Weights of a small mixture-of-experts language model, trained from scratch on English Wikipedia.
Size: width 256, vocabulary 17327, 23M parameters.
Experts: 224 SwiGLU neurons an expert, 2 picks a token, a sigmoid router, a shared expert of 256 neurons.
Below are experts of layer 3 (counted from 0) of a mixture-of-experts language model. Rows are named router (the router's row for the expert), down (a neuron's output weights, with its number) and show model dimensions 0-255. Each number is 500 + 25 x the weight over its row's rms, rounded and kept within 0 to 999. Numbers have three digits each.
After each expert's rows: "comes before" lists some tokens at least twice as common just after its tokens as in all text. This comes from a sample of Wikipedia text that the model never trained on. Tokens count by the router's weight.

# expert 0
router:523491521491539499503502499515517506503526494482514482509510509470533483470511487489510502482474509474541492539528494554454502450433555477500475496538524469472456516480514523477488517458469495498545449491487523496505469475490496520498518533534481466508522502519502553470510472471519514506487543459476490480514499445472528517480544518487509505470462554471465510546477500497488528483547482524502491489530483506449467512482519545488540481538474488513490522441507509471493498518462538507475523488435501530516443490474523516502480574528492506489495480491485510500501493506508482519495511511480505511486486534447518496500485483512486523458552496473514482516517505462476516508492473533487497515504459482522509551492506514523477516467491525530498496491517535472497487458502493
down0:494520504541465503485502522481496492504468502501531495496532484510511529504513497526462461503490524518482462467519487501474467439503553504500524484501466520475494515530468491456485514470519570492521479493557501558481492523504490499505525507522494525517490513535516521511481524474458488477514493513524462470503533551498520552491460514472508463513518518495495468483520501495527525505554477471492482523491517511522488532513503481489536548499511463519530486513464486499469492533540532517531515511508481515516537502463461499508494509455464510531511497472512482491526461523482473502540498504534496509459558509498517465505470469527498535521533473509475485496508529446476481517539449521524488510502525484480514522500501464498503474512526451579491526468464524518543483501533506
down1:515479474528524497501499453510475523513506474509501522508514485532522489486544489522509474533480485544491497490529497448537507503507466494523534453490496476492497478487477488469496489481483544453536497523517489556449503484490485501512510501534490538518483489513530457489476559512479532504474512462515477537485485557479483518514499519502515533479490512483521507439498496478538511518511508459454525527476513544494458539498517487503497461482519540501515509475439488530453458543537537490512490487493486505503544497498503522526486503514481480471446507487469477498477523506498494466474503478526525510485504502476466487468483484518527459507510480488456487497502491498488505554483502472538554488492567525518486516469509504496463500471523485457448549502514539552497509519496504
down2:519467475476531457459481506554557479517523550481507472509511479468504477521491519468476472507524507461497494513551459521485525566492499523503489534518516488526482514504484492538510515484531492489537508491482442483519482528506451498488528451482536536512478457521508512483525501530502543511508508492516462472498530518517462490516496496523456499505545515559497542522489516460505483531484510562533490485511510517469500463501519495505525512527495521475511522546534535498517484489528519460489489506525578487525507477453472508482507534507523527469537467498478515514521494507509518506521498491508531489460507513492522499505482515507487504473533487483443455509519505493491536503520467512497503501497525507457523467483482498498522473484455513500450528453480481495458495532477481
down3:482461519487479487510532521520503495513520525482513520546502544477458461478541493532495537443534500493514486484509503478492484525477473492484546496460492492491448498496509492493453508531518525529483480520475510485514503496497487474523492519511525515492507497473500503530430459498479524533509505492515500545519506517458482522403547479489491509516505466476519500495464463472494536506489546530507497472500489503455537481508465524485502494558468477471504525463498490477511500510522502499453547459474521506503501502480489466496520504498435494539458486464507558497479505474515495516521497518514532519502491514444485461529498498495513538516489516506482491480530493481500491499492497535462455517518477511547526493482482495483539544463474482509526515481457507489537466483461476
down4:557536510521538481469496473469488511469488508483492463533537447484502506492493542545534532447483469493558449510486504449499524467500489491480512502478513517485517523526499451557555478494473475463481515476494462518532516507487501492548501532541495522471512527470524476460544541470511502494507489521508512485478473492536515529479522493489522495493487491512494482496529522458455535486504496505485530509479479491486520505473517516545539526540472513504468507460509490510502477473528499507505474503480468529492524505521493498491490539506499454512551492500456484483492495516490522497499557516486516518538456471498522512518473491492462476521513464514503480537511518460470507527524518459492503457531474500512489533492495492478461496465501500505495420519515469471488500517489463
down5:501495575519474503488486460546528495493459494515508508494519498467467502484539500496519519507508500484506505521484506501504501513474532492498494482531527511511489448487497539472513482497521480489505465511514527492493481458486468483523477464542459479534483490514478484530489500495529481492427549545493481481488514477525508464504543534455457561472504504451505498512495498448506460501517479532480514498489511501520519519527473487476500488490517505498490504531501538534531511527484502468509494561502490549491529483456501504504499512506500513455537509490454515461512505512495493491472474518459506476491458484487491496514535522550534515508524516528514482537455503516520515499502476452500522502564537523471466500538508529555480500500504510448498536533558526502534502519474544
down6:468505536481466546468520479452447531464522486516517502530502515483517505517468526477457456443551526495503515474486480493491504468504452546497514498499495528459522451474495511511465483561490482472489526505510484494476511496468486488450528543514495494510478513451480495487490527496470484498480472507505515519525465470464479536485482498459533533487488500532496509535495499524475508569536465499512546542536508448514502488531533479515469506518524505584482492520498501498495491503477489526476501531542536495511514498529485476450510529535493501533525531527501515525515517496505511550525515517480514457498486486496507499464503504518498514499512496538495514504529539527548536491485505493473495513532457512559505495493473491492509518507518480508477493503492481537479523523460514
down7:486498520472496525532491470509490504474491518531465470491502516504484530488476506502478481500491495444483508523498529520499519508485492474495533507491545495489500452485504521546545472501471493472533496499478475526552503503482476508537488509490536507466517466511527547484531501533526445499503523497488504519524485503510575475499501489507454536523491470503546507533503494497467457506487473572513469530515515491533501450490480459487493504508529494489494502466508541496529502465496472499461471502513523515513519534498522527471494479534512489508447437485514525527478506489508517501528510508470461522470525439528509495480480489468509480528478486560476531526541488515459448518510498534462501515445446491501506476514496457512504487469501547465503508477537547497482506511498482
down8:458517509493465485526504502516472516486471505454473487474475517510482546507481533482482469552465499479544498502500522517508491531483559438545493470490547504497467524482526506540436487492480491472522473482444524506476490529580499493485529502520491523499514440502514479493498495507513505510502570490550500501533508496540507462501490472487492501532514571531495496489532477473501480504515475502489465516483479478485478514532510502477502497531514565480473462526490505489507503532494522494510497509492422488509469498484505520474510500525523477513479528528504496496517536458516506507449484527550475504508464534511515453524492537496521494518506496484497522494458483497481492459486504488503538488478515517526470480510551505515483506540473477468508492507529467469500514477516506
down9:510533465531503495514519510479502500493423485503520533526503501476501523483512507531529539510488505513492463504507466516459488478481476464540547513541483538510486509512507476452501491476474506503536487465510502497473494506481484528509496436483546499497491515488515477478535486506485464486509514490492502501533522502489515503429560499491460525466523502524538480507475496532500528468516488455542488493526451478524494461459463507522509522512498448509489483536482486497531471535510446510484515459472475468525527480493502503500475450492520509462510474492470475444521463495489431542499514549493489508514489547529544508519468478464517494479490476508491478500474508493487550490480501540533513494493558448505473489506503505477522530526493522513499489471517498531479502497512502
comes before: "-", " of", ",", "|", " and", " in"

# expert 3
router:501477482497520487500480508553508519495565503492513493546529502490503481429460487535500465547485516492526473491539462538482506490506530534512504513511494468485502539496468488537541513493495481485541499540479547500467508498490485548529479508491513446493504490470509520511518453492525514522489539491483507502486499523473513525448510510470474481523470527453486487509474507478503490480497498452517502499479504482458492492544517548499508457493503544518507493468462499464479505520477510551495501471518458514545501508502471507543470506498437486482463522515461473481533460538485534500478539474481535447526509489530531501518493504528523509473535469481476519548512512480515543517483460509467463513535518508515528501516481489522491511488520529527483492470499453519492488520528502
down3:530502533499485535552482476471499484467517510459493496494518517462495486502515481482474494494533492525512493484476527504532505502479549534522507527512528497498483458520553501494482505475500482505473516530463527531460493470469499497549513462500505450519519483520492482482473494502506489558508506472494506513464540529470535511473515538518507486497518490478549470495505446485498528516473476480511503499547503467512488489497494523472505494450501542487485541521461486553526499479514522496488516460520534452515522541532476519489490472448464468529510517493445498482467469499490545497494466527467526500549452489485480455541486520500542524485487500526514490486516497524468483456529500493498479480500448486524493517498491489504493510458490502473441526532510539494508434467502493
down4:507509523452499531488468500510438498537510498517538479534518496495478514511470491536488523505519531509476502508507525481493531477505536515542521524505501520544443469477499482475484474516469491562463461485494499527485502526511474516532512505499519477491484522489554492532501477500517521480575487491524489491500482494517517525451522489457502489499486525510522497457459510531499485533535521512513473478505484532528473451513499546518464510536491515518469458484495536520463530505458500534504506495528499475537485437473519552488458513488459528494472501472489522496548515474512479476518488470479553555476487518534509531521556467515498481506495491476501486504439482481555475514473515490506496503526500519509507490447488483493509528476530484504526500488523489497538486500527497
down5:452430518469503522511493512478450519500507510495501506470503509476524497506421499501500514526484506479481542520527479514476521494533534494512522496490499491490516536484531489516469494539503497497487499471516488479505455529505514487474509481523491500439455486479549536493518547477525488500504485520459488508549490464519451476537501527520511515479469530468529510448492479469508446521464481515499463475479542511525486470489533498494473473518493478535484523523505492513470481499483498493475500471495470508513478450477490542490476508465498554538518533508505511502537454478519469524513473512511528484512468474490485472469508517509458444533547518506476461485488450466547483491478511534525494528526493538511497520563516510514498525489509479504526531489498513500504460487465499
down6:514535469492468521471493532601473505511498518482540514496513495555459532520465476467529472489489504499483499524513493479478499506494467521481469483554506462514513501503448484536478519480495464481476486500471516518507513482502466472510516534474440460530501479491509488518525500530516487470490513476445523484504513518491494507530492492474480533503455512505526510483476460448507507520474503484470489501507505455474539493491513511471503485521489489520483446507492557523503517487499457517554494533479529515486462513533511487536500493482515493532536488531513481475561499474483474526480517519495490443539464479508505480468541487519489476481486509505480515532539510456472516487503472530467515486523497546547507478524511491520495509449459504493503463477507468519491503536517494
down7:512511507511513489544464540449486548490465471484487524502474533461504503551485504494507537468514526502455501510498483519537538490481498488526497485541547491517477494552487506492450538514526515451469499480489485494525565493480523506493515467533464513520502506447481447524492524488451519526475526474484528496473523480546515529501536493494529510463499548485467575472510468512494537481502532541506522492505538537495526508508515460473483496478512539531507503509496535533530495465482547490535527501499506491492465458544487501542497508512509527522481484477457476522518505445488484482527498530493538513482475506485473490494467494497504480522489474479477505488486483508539531509505479488500510494508523531517491497500489520492522518476509498501505535552482531530544488449498483
down8:523474515533503487539490475522443528466485460476500502520517493458499487466471465525490500471492485530494556503502534504493461494456513512475497513507566501527523497512504501489498487499501500512543529490510528512501514524490537467470486518488486513497495500526503494528503520547513518474505501508501516483537447413472509518533487526471510495532555463543543509501482475519468498514451490519466483452544524470500519450506511422511499552482522497490492524504503505507496518529539481506462522496528487512536515490497522503511494490514545482485466516455517540510480514505500521511495515495503504482526501523518472535528490498498465497553470536549530492518509524523481530504442521512532492520528502468475565535483526494522505525500526512492518532531514497492493480491456485
down9:520504505470507506496487514485464533561513485529451483508442511468546519495498527475480467504499534529515511462512493534492516522493506466459507495471495519518467517475484513516481454483537491478498492458507493502533440514511557495513485454529480521520490522512523505488501475509483525492513476524467510525545474483567514515506518475495512484497488543543534508505518500502501488467540482457468481536454510516496536502540510532484542506465499511513461471461501532487513493488502519478470502508502476488480514523535539528507546490523519508516523486468469458456495543475525484524489500497544507516487429505501510498507490513491503506447513515493507501464477499489512564514520479535545505515520467459536516479509516482493515484490486554491490511454522543482465509474482531
down10:465418482473493483474496526535495521482480494480479463463506491554474492529478484527532520508493485500486527523472485507485465508518485497511497540505493468465513495481518531535486460503482475458497484526516531501464504482487480466498466474503464472525514483507474557487510555524560488531496542510492495516495491471500543524481479496513526471493542469486481502448507502529470529458479526505500531536480474509521500443528503480502525482467508540489519534514502502522473492512472527473521485500474529527496487523497509520510551481527496524476514527459534504517467510545511497529429522475477480498521475475494512499533521474476470469528494517512479579524503497536530528464511484496500490502475504497470549505537501551502532510493504498457512501523521523504475488529491483
down11:484571482489471531521503466509505506497535540529480488476524510522488474449473492518527449497466497517484496502508501492481477546482468481447519514506510459543525574537447470502554534478497521473513479495469522477484463484553459481481494448513484513514539510513505468530466505481509483507492519550523533534516519521508525515440488484495505470502518527518492535520521524535487550504505501495494498499484505497521495465510507524459506482524479516469499516468490502502503540498512520469534459506476483538461499537472507497531455497475530453447473531505522488513505481535486491462473461498477503484525509536557510496502492494474499477519505480503499484507511541502486481490458503488539515484473467505527508513484515499496507487510509566494521461513509507521533493460519499
down12:503511503480481505511495515422515484457512478472444503523502492491546487471498518500472481492461509546520517472523543450513431504490484479537535520515519489470524522524536496515536516511505506487493482513496493495489481522480449533498524466474528499523502482506472533501481473516496508508533543517517531516513480480510496510453477474524454476491526479488486500501535514512499517492505492534479495532575489516457450509538525499512552492528453503454506514514528519536539507516487507473530496514508487553501496490520511477500536491517421490478486501508518485511465490498506511490528524519516516488514526541488510517523485483495499490498565504539460485505518505506524521529486516552503507545521528502510504518507499519521530481508505499437442467485462541521502498480457478
comes before: " |", "201", "–", "1", "200", "2"

# expert 1
router:496480501558507496472479508512501515474510519490532524527523471498523477502551483485518477508521496469530506511499556514504537476501536501520527508505448472500477483470524529476507519519504445503484493499472487521452487491487604529494504469511529505463484519502515473496469516486484514503540521482502491506502494524468532491433490501483490473484465503468478520543524512476492497500477480524489510499478502531478513447486504459465480472538447508478478505505516504487480481522484521496502519508530466513525493519526482501532482504511481515479512487540479491480509504498482415522445481500503539483480518494511479476493505481506511509461526504482510480534503542545495505514503479533538512463547537467494494496477433535459526504490517526548478516487492517509565450486521504
down0:517480485479497536504521457495492483510522518500474463508470475494454502526528486532508470463533534485513498526518500515529503493498487517495516520476519516519468493466496483538484539463522499536482508514555496480538546470529520502500533463493473521468534536491485483547532554496471497494471503518503486485433466490516490509514496491450561492459517522484492502518486528531489484547504513504501537486484489517510494514497539528486549512458488490548523484498476509538501526500531519449470470495496456504491450469511456508486516460479486516445448475496475473501548464538489502502509475542467496505495491501510498520521489492471476458504514537515474459478470505540532513512530506509514534525485468471516495504501477457554478546515488493506498535531503523518541492508497495
down1:442514511559503532521486510537513503564477473490523533471503512495481466511485546464484517474492474487512478455506497504461517511467435483473512512511500478534488485489474530511541448507471495454506491504444478507554474503539494513487501515503484485515468494496506503502535436506512504478498472452492488510538526507491480476455493519496492532418469493506479524492521494475544474479490474531491508533478538510529508494502467479511492495495488469494481477541515466496505473479490521516490507514500463455480454506499514521497512522509496543497503483502484562498543558500479491510497498528500457501498470485459507536488495524484499509523510484484526532507506489500551520486519503554470508516476455494535514482513534496491522518508536496535529528504519528516533537514551521
down2:473503491532488515506511530447450527482502465505467472517515531502504513457467507514481517497543460498507493481532503471507543524524504506478481527541488457509472509535494525459492495498451491471509518521466479460512516452541534514488493467487471478481456498537525458495504476487484491492514540540447522490493468506501488508478509557492481516494490488534518526507503451481521501462491479505487454496539484464502564495543480466524474514474505496489522506512521491494483487498522522514469495532505538529533484524521489536507494488450503457514504511511494504498513502538478501502478521517482500505423497506515486504548486525557474523523498477498489503532496516556546456515484463455487477502484473466464487472515453492491537493452469519473518508494499497509459473478485512
down3:468480483446528475510475501464505513514507493501490487510465462488471474477475511483563493497472484504473466480458492473505459494503520533485500509511569521496511480534529494520484492496514514463484510503510520477486483540489509495558462491522522494564495530500470518515485468508491487478503516466471474485479505496478464481645507466475490514498498494475512522480483521488479521549490524469507528467504499511492472501528526528523468512475526556496536499497492489484464548479494460504530495509523499513532504514508516517500482506500488539471468530477502479497505495503510534515506556484525489535479501480528491479505455491466489484513490529519507487490472494545515504525496481479502522515508516506445505477498486482536488461494555507492537454502531489530485500495539531
down4:502497503472527521511508526457474503534507484471480508505462490513521456497550504557489520536507490521476501515467518524516520470506522490539561480526481504483534510469498436507541472512515568485475491490515524501534495455512443446520493466456511506527532507507474533507501477518532500496506508475449498460488468527526493498470528513535541471524503502526518484505508478526560506485493499466545494543461504501493517525447500521509520446467553516505496496476476505538488445516474480493473517465472478544471525509506476541504493450520533491479501506487493516515541441487531492470487513462535528496482501469513493518508497497492487484515479486504483523511504518512497521500476508476470481491540493459497480509485510503480511534491518495469474534469536496521455489502500513
down5:462504494533481502502493516498478484526484467527480444559508486503528500498514459506500494464461482493480450501501507508559473528446484488503511480458493506474516494474503534513560470512494528501491533493511527481521450514525466458516516499493516482528520554454511502466505509484477491485489487522466461519476525488471503522516520533483537470485498507486559482477569486490526500489518443488498551505497488535513502503485520521516529443469507478514522462491495521504509476530562506506539490499506488516528474566513516494488498529505554473495504488490539477509504516505490494502483510516453464501491524542506506524454499477506509444500472530514456526538472471520507537515515496482534526499467540496523499525499516501512507457443497483480487543492500492485483487489514496
down6:530518494541500504501524537478498522507527535534465491489466528508492521469486509526474499458514525515508427464552474529475523499461489510496541496498507540554486440498488501511518515450502517530491493488460506521499493436444520465451478499511447513487533499449451474473483555471469469457505440538494529472490498502513493533510489494490497501504453477471502510526530493487502505522512479482477525512506486468493507481490516496524468497560442462478546489484494500490498519535527520534456533491517504523489522500485532478511513508479522487489531478485504523468498504495497521491522507511546513495514531502528512502497478523511510508510495517482518502511473468513470496526510457516501482545524467520519488514520533468500482451510475502463460484482496514483471542508525534
down7:471491508536519502469494493503463533505478483446527495511474488532468496510492507467532464505514517521481505532479503544477476499481514488516543489480478535467489514559508473497535498489445510459494489477510510537510474513548440448570463481519462491478489526487533466521472486506487500455505519495503480511525504491498478493535542511560531480489503504482460487517508464555519472513487493489467469502488486505519487498496471508523489513462541481530498497456472530496523495475518490514514478458471502506536471496507436531480543500506528492478489534527504466510525499489497475471519523486501456503521515473489511474507464522464507524496514502520480555515506504490547485526481476513491522463504543455523554509519484480488506542503518473470509465487519477458486552495481487
down8:548507505498485488452495460490536491503475493495523493507504525513505492492470484494490508524476588536518516494454509524488521496517488478483550501475521487512497468510525502502571482470506511521496449525552525464492484490513477457533496474492473486476492519489498532476456560472507513517514479521462491522518473456530508470510532522487534483473489554493493522547480515491486476525470533531512505488498493519510474491519514525473521556493539475493516492538565524481491509500515493494507491488489521517459456475481517460517525510485469496461542517471546512525495498547467527483504477505503456484559502468469524510499507520506473500500477465524534538510460509491506500511510522497538471514530468453494460463497490483521478469539471520499485504494494504507467502516534470
down9:491519469521456468495500530438464466486485512506478535515505487489497476456503489552449477474499492504543494499473493528533524508513465540465520504478495542483551480503508479462512516503446554522550485514500519502512524564492511503479485481504499543520493500485501463524501529472471478552489495473509475510493517522501460488486531460449463530515503507537516499477508545466559486489501475512533530469476477474499512466548469469524482520513473461505465516475498459473524490536489495509512503489536515508474514527532511486516534505550497511509484508490486494514471499523499486519473491484516537515463516510498467497471522450515496498507472492513486506501531498533471529520524504488538554473512505488470475523486487502550496510532513493564516543473498538500511507486542492
comes before: " the", " a", " to", " The", " his", " an"

# expert 5
router:456510517528500455501497483563520512523524479497518484478556495489487498488486447474517503482531534542451528509541458509501514539484521537478519512512506496450462493503462510474492484477539472484497472522482476528505497480505484535515496458488555495519521523491483517487510481492455471476487517511503499493518510513491517544461503512509480481503487512521478483475498501517522489494512510484463508512479448484527469453480513511483480506538530586472500508484483446479481515566534513520512493492497524553529474483489463509537474513516516458488499518478471496476477519534486453479535520485510524502484483507475556465476493528508496500490504480468479518550496516485517531512485491486505501503534534479528529436501518521474460510472540522497526529481520506486537473461472501
down3:472457503519497519493490446498493485539508488476445461498517517489494515519475504526527495493471503477534493489519497527525495528537511520506514477504496493494526500516535494510522492492510479491506494527507489539480522510476490530489522474489547475478528557542496538478534530452557462505515462497572483490514513513508481496531490547559514461493501505456504514524522525469502513481534514456475493514485499501518482447504491521501508486481498528487517474490448462539483516478523495537538511482495452455464472504503484469486494512505526453512507498485502461490508506454483485518512492498544502529523499494531525403469469487442499531469491526504503505525525499502483515528516510475465470492500492544508514495480502531511498497487500488518447500478480485488503467443560518
down4:539521482488491516494491522398503454516453527459469540471484477519520516485469486459481508488489493484524514514537494470485483481468491492509506506468513461508478457520518484559527496521529480474506499549508507489492524483509510480523464464460507525510486507445487512527516518480464498510481493482538472468478485517496511505548504501555464534520464525495481491532498514519526537493491521522545491473551505512502519542487483544534495497512527508506525463510518512508487506486492480534488500490467515497487467499527469495517515503493469534493484501488521444477499557508494539509532508537478496508495538494490458477523457468477485491493541534514529489468515457530547512528527492541473522495486512516498495562508486515493500492497530537514521479494501500504478572503501536
down5:473494516519472506528514511469515531559539484518523533522512505493473444486521528469463517510486484489491500495523454504481478531477521511466488475513501471549492501480464531476475519488506468488521493490451516444487481542481530521498532533492486490475498519529503527487513527502502504494493471537526474522508515491487477542530484467498520458511458473479498493534497513482512487512498494472503512533506427535541514485494509505493546512505540515504502554524480454492441502480503471526513444521466481473494499461531534541532550497466470497489526524465504499497488506481470520488506501444498481601476494523467493488502477508502493494487520462492506512468496521484497506449465501478500498505480491542499508500502518465511487496505483481506473433508471497505553508521516520
down6:505499547497557469500430511534504507503523510485509503503501534504495512481501514476493512479530514535456508485481497469500492487528495472446517546505449433495539486469519549513510515504514510525509553472550495509507505513496490502478475529483526489499552516484506472493502460520478510500556481468508459510491497492470558521470481518512486512476519502518496502523483520502510484456514473537498533511470460520530471501531525530502510503488483530496500454496501543479437452483454480530460465463508468543486503488535499481495538565530531526495546478493473548527483464492489473468493518516491477524497539498482477528535476470515528524513492503461480504480505489503497483547515486504525505487497550496475483500517497483460505534492527522478516503480519459486495474487511491
down7:522505499447573494477509491489514481488499500497469479489501476511543506517511492501509532520485558520524545485532495490498471466520478526478516513474519523527469493490533519522512480485509511504492521501508483524483463527560507465511470487501465467532483496486524509486504524502521489537529554541501471526520546454499498416526503508527464521505509543459441488523500510509495532492515532576505500510496497505514545514501521478525469444520511469519494506538489487504484495534494500462511491498536463510493466476461513493488501517492457486498512500530519505547523464451483488503499491526462493517525498499493513484519494461550464521469418469501538523466533479520510492507504465516468469495482499497508506529518480521489538512526518494524457512500489529507533501508481497
down8:515553461500501473503527523502533506551440489486532495557494508491492503470498508441433514481468502531527514500491530469531484493512499504530536477545530537479517484480497480518506469529482519511494467504540510476521532443515504449534493523493470466527495528513486517506494485509470440534537527505491521480479504511521477463486494456497514538489497486542505489440501485505464534465452488468498456543550490481480474547479502508502489512497493545476466481471491476507475499491509507467468502474484497475469455493501501546474491487514505521510534537497508474513517518513486486495505486465497509493510496475491533551508519458477530543498469497493446519491523506473511505532481505480513503504559493467493477480523483485511487482503529535515513531504449465506504513512528513
down9:470474513463503562519526505480472487510538499459489503539440505520545501566514496498488455490495470487510484480486504492518510538479510476483474467505528469536553507514496509473491472484493527471491467473489511489499485474513554520475499517531498481500510482517520491501467500484530464519485523524473535511521495521524532500542498445497529469495486502448483478475512503474487464472473516510509472512449553461508472478523498476512471466511473504447447534464472536541493455479518501497505526472547505465553506494520470488498492516486481563484511482494483500455539515486503466499483470517527537520468462468489467502501471508498487492509511465469494529517534513466537484517499484502523509480507495485538497529483496468456488482462474531526491512493496511498509495534542498
down10:525516455485492477534486485507495517543526520510473455503521488459515450518534531515503499477551468474513525492498500555532532489520489491483503489477494518507531514470441536538501489513489456521489521512534549435518469490496483544495479506496488478518535430507502464493484482490482499524468507484502562494511526498551506490484486489468479479478487495476504494484512481517528536471503504494478518525479486505495438514485512511495500489508516541519506521478485485498505499520521503535481465551494535513496488500451521526490501510492483450517507499491429477478472475505512527466536502509491506511490483477554530499516456488482499476520490460520518492498480528526542489533515502552508460456503522518486516512544514492527443494519553514463523564512508518483497477490487475
down11:495472520452502503481555556540505485517501481487479558487531521487512478487487448447455500450545524492476488527488505488530512488475487493506501485446508516499477513468488493500523533509495456525495497502498472542531476538506554492490505480502507496440475476508512482522483511502505531494512453469472478492488460439538488529463515516487509506528493484506500503509466475527535513493543460509463510475491506530516543511499491519499464486542492493481478530521523488461534517516530500511517496524468524510509476515482496490482486508518541509510533475482419507515458451470509474501532486566521515524431510465462497503489499480448517508507506505512485528495485483537530511488517481515519509466501500461525485519448512507530502507520520509496510526536484481508489463494514479
down12:488469466460508510503544506501542497502459481557497525546484502487473506475528503498526478480509505525526473514487499473488493464516490468504483477550478493551481545448519511514518440494475493524546450520503448493516511499488516553488519492541529470450487455570489465484509504478518467499505461454520496497497507518459499478520503492494457486492545476472496473495479476499514498515472509504522512486553451501454480509470469522527533495526533488530530489510526514523498514492550475501518521493538519486498507479508458518500507517517478494501485472507478512507474483490502503459561512520490495527523471523514482479513527539510537527494494534532508520510467528529496474493483518520516521543531523481482499483510497476542460491552515487509473460505462528468484513492475519
comes before: " |", ":", "0", "|", " |\n", "5"

# expert 7
router:496442520483504489523484496510492487521537460478495497505545477475503487461505469492509466519501497484496499489502525497512526555487542461537488506543485481509502536503487538521511545499505520502539490482478530475483490525481525503510513453523476454506512495533486509494487500471479501498517473469510490494496479510468496529412514478502516472508482528492495487511507508498517495495460498519500502474515496510498490486557524487492503457487515554506480512520429513470501504504458498483524480477464511560517500498449494487541468456535476482494461486508480524496485459510513504513498463461505546508474490520503514495526490493474492517515511490469519509522478492461475541519499495549480450531464559509529546434502495516544484535570519489509478533524528484520533461469498510
down3:491489482511460475488511496471471529479466486479509560500484519510521540514492531545485498534523460556511509520518486480522474530480525508513481491502468524508532488482472532514526500462524522510498503493549466509494527476483488477518448512502467486520505471459523510485482488495513468496473509488474489479497529474536531489463498515500488515512498463503481453518564432505514503506509494468477488503536459493511504541491508504488506492512500489536488494494531514517458482489509513500605546523466494515489513573535488510531496500476519502516527494502539453517508536513496478505448560473472467519492479479463520535488551524506503521529499491514454516466488522523499477478491524494475503459483543461514508520496501498492488527470524505514487537512526527499522513513461537
down4:514454526487491562487478520493509492450462497479524451515474512496532504487508576519457496446486516488475493443477499495488483501516512475515494508485492566486507500499519488512562525517442451507525512505483534514510473560489507482520514504471498478524506528511498499508499433477482485508535504519499484520510488501528536442470508544495458483534489530523493524499487506539505470513481510527480517492485487507519502481496529500503500485486487468446528455489550506483482508478520536513469503499499528501469571457523528520535493498471492503462480523486517541528502487475519498523492478527468503517525479504527483517499463531551502535503486466480547457507543522462463504519510511506492531474498500480478505531505488485470483496502466508517461477487517492483451484516495499
down5:519490519500576526521547536494504507482489487547507501516502517484501482477515492516495488500506469478468477503510542484511493502498494489478476486501517518528475492526491475507491491498495545489486552480516521509506454513533491472477538486515508481460490514524515504519483546486455477467461516482535476463546519509519480523484539463512508505502484468503526510513531517530484526504461547466489510484503491482543477531523488544487502493543502554491491517480458513477521482492525536506471560515505507518498481514497554521478508519494467480514460481470468503510542507482509470441538448517501511516502456476533524489498481539515515453526469468540477512472505454489518513482510462487506535554470508572508534555524550492518511516479475527507459502506497479489507485495499523
down6:482526512541466484501473528513470520460488534486499514503507519514471469458530535526474533519492464517478494483494464492536474533542510443525467510489564519441472471510461516487532468545480505470545516518498527494461510524510499492444532478505493474495510555524474484526518453476491519491493504555510508519505494535518483567506468505515490542461516466565497506520518481509497497487470498480518526510505539507496481508489495500487495485491499476514540462499532479527488498495479510492513487499491476527481512515561546470500498514525467475505474533492517464505517504478503492527534522477536487493515490482514499522506463505492529461513478528488494466457497486527522506494502515480521491540478451449481473493497482484488447476483545469544520496463490522506539511508526518
down7:465448509552513516535518479444521519545514489507505457510491532496508499450484513460490504511521511477492500509459465498496486477504529511476484537509508486513469474509491514472495441489477501522474502509513509456536507518506487463502490530483473507504506534512537508472504490520491476506517507560512534490464507493498498494472504484553535515501489489499440528532487528472495474511528524537494525462512506488459542517480479511501492468542462497523505516542495507546522489452477501493489495541471523477455497492539508493516488496515454509483464481475523523524527550545485542510582504513521543502480481494522510477506475504472527507511486543501475502497476481510488517488480522540508513534505502528481478490503503493487480520439466534580495524480487524512508460468521537
down8:490478516521508467516522515644530449493528535480509493537517485492522493514507494501460522497478506509496531483463460507513527554560524536501468531517463507466516493473559508496469512492519519506522478474511538506476478507540484536506486469485471526488481545493545554505466517497487498495484523450534489508478487539490500492492495467483513505505507511485484510515505506530487493532513481498512483552519534484469454515496510527516476501478487494500498521493501505500474477492502454487500499503562506505463470500464487457537485499527540501489487479502528526491487483503498512493518518504485539513509469500512488513520498467493501439531512461488501498524471484532527500508477514519528500516521527521511461506513452496514562537511509485468473508492543519493478511508515459
down9:522544492459522493473506504488462556499489469501503467515458516555489538484495505473494525488487540512507535540504537475514525496524502491520479515523493470506474538495572474511558454483495504469488490505507480484495541477517543502506486471504492509475512466489543520509519515510523485495475516517450477512552506560492501495521497467496504484484490531467484498511506544493556489470505538461498488513477459544491472554516496477460531513473538488523503506526489459523504501489503461511505474498503466500449511481534496477491497447473482528523496526492486438462486494499474511484513441505473472503450508508494491534500499478538512481462493507506494482493524560477456513474502497526521515531506501515509478557501474508506499493538500551476473524483539503516488488501474487
down10:552485443496493495450534551475477522534460555500469495535496486497458511526505491448530498502498476501540517481515539515465537535544512473519507511511487494520472481481541523499493536469503488501498458485480518503485503457509485430515491451450535481474503488478486534488442493515509467494525448516541489505543472480508479505442519511477499506494450491469496489485489507464552504490494459495505467525482505497475513464486508516484536483507508499505533506499519481531508540525500507501472499475451491529483497447520461515525527518502479484457475512494492521494480467510501512459495513540522495496484509499505494510517513512468529513541493508484501531538448492507474512509487478511463511503531462493528474481488507459527443487508497497536485497516514549487495490489479452
down11:487480450458506520496534513498462494536460471492491492469513513467496485484492478467498487519495463508496467494514474500527481504490480516484531499513470500540527490474487536535523493507480502527496487472471500539495485548555499494488531502459482483480519466545562516512512488533502489499540525499482479501516483505456526479531499468478471538527517467489459505497465546444452483486535534491496493523473547492487481480486480446448500518489505492513521490504534534492504467460486484433489511472475460501496550469492523493479476451486496561532523502482478496503458541459511505504460480491456471492550524494542537500541495504484513481485517478528483504488530515483518497483512484477564555487497495515508523478508484527496470512502504519495502527495504513465476527484517494
down12:497493496548468484517516438530525461489453488511506488519454514494510538490485491484465491519532498487499488531544490506498511489516513540512508504514540542496466446474489451498536477539490515526539507498475524478510551545497490483515530492526501497514480494467516482486484509481471524516480513522491523534474467492453507461516505525512478529548518512526482493525518448512520453501467512485467483446497494524543498508476503488503500470484497541522532470487484482527521495485503501486491481503524506503488495534488490485489512438500520479516488446481489458498499554523513490515478502494478555546477472501498492462509504519526509522432570547500506512494522449549508489511574480494522515509489450480495509493479510531467478491501470509503536486473506478461497486501479503
comes before: " ", " \"", " first", " —", " United", " A"